From a checkpoint of a small mixture-of-experts model trained on Wikipedia: width 160, 4909 steps.
Below are experts of layer 5 (counted from 0) of a mixture-of-experts language model. Rows are named router (the router's row for the expert), up (a neuron's input weights, with its number), down (a neuron's output weights, with its number) and show model dimensions 0-159. Each number is 500 + 50 x the weight over its row's rms, rounded and kept within 0 to 999. Numbers have three digits each.
After each expert's rows: a language model's description of what the expert responds to. This comes from a sample of Wikipedia text that the model never trained on.

# expert 54
router:490431507493444506458468594567464556408506473517509414532517495569523494497477425481462517496552537525486510537470425552434490510555647469470498521420584433630515520473384539572475507601568515562446417545478486475606495453372456540538455528523484452489547481526498425497455499428549555423541447529506498493491483470546438451534524495470526475442522472521527500499415541478386409535494522527392526519521480414443465519608496507526429479526472586454524525515467574467492555600510475
up1:414509545528490489444525600491518536523564510495613523497598528488566498558519440460454383468546432491523482426502451424436491547528513504562550462467506501531461561456354464533516565463587523496511442518422492486522513391522451554531444467533449534481579580413430444539537489483497578465605435553528484529522527410543477412518405532553466406478471549530482534502541507542427540507532597457442405585497516530481512501504488467460496485483536574392559500562490483483470505580544450
down1:523509474484444439501558441438380447506554507429452501451528468483452522456505484609547569590531503454567447429520591503437505483547496505536524498457503450498519577492471565497597544504546476477543483537499575450501475441391500598534528481519535545488417433387520534535528501582632498625529563433486488504482476515506525520412482458558510512493497536596465460460610449570480586458522517515576471572482441493486479537498509406374548503480481462461528488516455542414570497510518427
What it handles: Suffixes ing and ed. Word endings like ing, ed, ation on verbs and nouns, often in headings such as Pitching, Ranking, Rolling stock, Downing.

# expert 16
router:371507503469505514495447590498392491487444442598485502486520491474443503488474445516529500465559552557510491562487458486386444431544571454535468528436551523529484630547435524527474471473485498558477508526536439551495497468479464440565441459556473469478597461485545456430505532528524553495493398538541526615534443473403487404504529554408432439435561482513619411543415535461504484490472526548427484602522506456482472500533496544605425411555458508458496487481516518512476613519540518
up1:537518462529562575420468577503478459354525427526472455507424451481474497556533502547507512520513488491499509472465577528585512388451495570506469563491367505470425578501521482510477588471446434560543424602510460525485525573500505542506445479571517549452466536553615436523543579467533496565424417532507534572495503461377501499521525561428425441432504459522520444443436367494519590516442488478499541532466453439517451465539539507532501450459568450450486478506526501539526518511593443
down1:490508473522461484522580577499478492493546521421489530563486481414585498510484390520573437520530635530544501509482540495504461573381552469555608492573466524529549528450491564414496530551516483476480490541473568481412443428520519513428443581484547475530496514469474431540554495469509535434500491564447460567415539596598452498501503560545494421530486507442581495530514606483549495487501455468572507504488466427459523576588471513572501498549522629459474463476578538559615520599522517
What it handles: Mid-word vowel syllables. Short vowel-ending word pieces inside compound or foreign words, such as grass-ro-ots, catast-ro-phic, wall-p-apers, and Italian di.

# expert 30
router:525476504503436474418524586481459548468423482547488410509551471502541462453444467490460557444487586481539548564411514475469457501500540437475420500469515517527596552502504442540450438565563417483486469571454413513643514462424432533487462570516472464464438422537529472559523493571547479439563476482569534543539498510471453486512525499470555399489570469458495436535400540475473509592485474573530505598558479505441458518579506450601452485512452558462449501482502618521494588572563602
up1:400523543463445486373437523555456561484492581486518412492450442443436455526533480439470519485463508411540522476402459522527459492447506538452365539579522430610517520528463496476417496534475515443608498516508533529526486528508426595479621508578496529484543460463533405441493586504462492486564597434550433505491496464466484545503463439520575464582566466589531517475476543477609541585525560530548491545477463486422489448563483546427437580506489529481470508419518539488525465505506495
down1:540560445555446561539408554508514443512487554495532443499438398433478557521569601565442552520511480439442554471445462447543591455495449494511404646532520514457545433560437568527524519423438470463548479546487605479591448511488508555537529494520450420515518475455607487523608460503420487533523531502485478499531551534426492484565550519517438475486552476483448510476534404554467482401564433485581452508520598441536440460531498527447472586495517501553563513577422515489481472542463477
What it handles: Surname capital pieces. Single capital letters or short pieces inside surnames, especially after Mc, Mac or a first name, such as McFadden, MacLane, Busch.

# expert 29
router:478427517518453462527404603555507449443505445537532426434445512569443501518468473495434532439532498555463611551426450483478462485589536405498494515509543511595539545542417538540522515607599445446554487517458497491495537472501456479549419484530457440452501416507591496533522433511514544408501531501527484498504533467491407427544581579465534491424586408432545449502470607453516521593499492574502512476528425400472483506547471574588432449497448515464526530487464502481500446545500598
up1:488418470545438524583498539461518546495526491498517512496354490489493543448412508500505509479487630457383501499517502404410486454488462465514446427518440534510544504523465515545487428483538490476582522512480427465435509500446524433540480579497545486555503399481555488511580461609468585480459523414511531447437552629496458442506474488417480538503534461445514543530468530423511530560503525444527395478462363462590419472541467497523487437498378541482556528492472532512518452566493599
down1:479492486534486538536592459420462493472523441500503526511501535452557470503494580510477539518334458508507478472491489557489438606486551522446461474375481552612580420428482463516540432514449417531554543480465520555491531429643464517474497516524518575505495509492519430528565432454565454552475451431463493460562533568506544585535534455531521477541592446529480484442576452397539565531452532520461482613445470487483513586504557539507531452447482469553547534554415487593507580498468449
What it handles: Sports event words. Sport and competition words like Cup, medal, Championships, and sport-name pieces in ski, swimming, steeplechase, breaststroke, tennis contexts.

# expert 15
router:458488495503464458481409551592483576485409380485441476418560580527388484527462460567509542451481553500488522508412432531484475542482565482471471525489504483504546524502448544517460408532580517494494458541422487500506511448469451546514422515558352431551497511501537427461424511450590556420494468577425517515504539456420477486541585510372493482485576435486512482486434582420496503507464476521396440505543421427522481404593441532521481458530480563438497510539453537484473454536538524
up1:452548504538490510513475552541558366452493497514376502559571664586511458547504481488568500465490485547440487511494483559478564522467523594496502523555426527517464512385469387483482473497505491467525474602499560490490499411534597446579561491539473459530498521588422407462516432504464518478440472402534504504518428544450510488463561445415496552489513490427527512429446499557549463485516518528442597484541498477537410588500603502481508478563517590496425417486512491548485438496469554
down1:369486523537541497494513474459569484399526533542544487491436522594646453503561515469475508470532462572495476480532409509495431588509431451518558464542500556519515625450419520503455448588562592489455482473458656503570485518481566490509502483582482442470486474438477455500411436518519497515479492436460554448507369498518485517452557559455477531504514503452531524521485460502524542505487635491533522526510532602403476490462516516492375491531468474601552446511475426518538497543515557
What it handles: Headings and infobox starts. Tokens opening headings, infobox fields and lead sentences, mostly year halves after = (20-14, 19-89), plus nationality words like American and Scottish.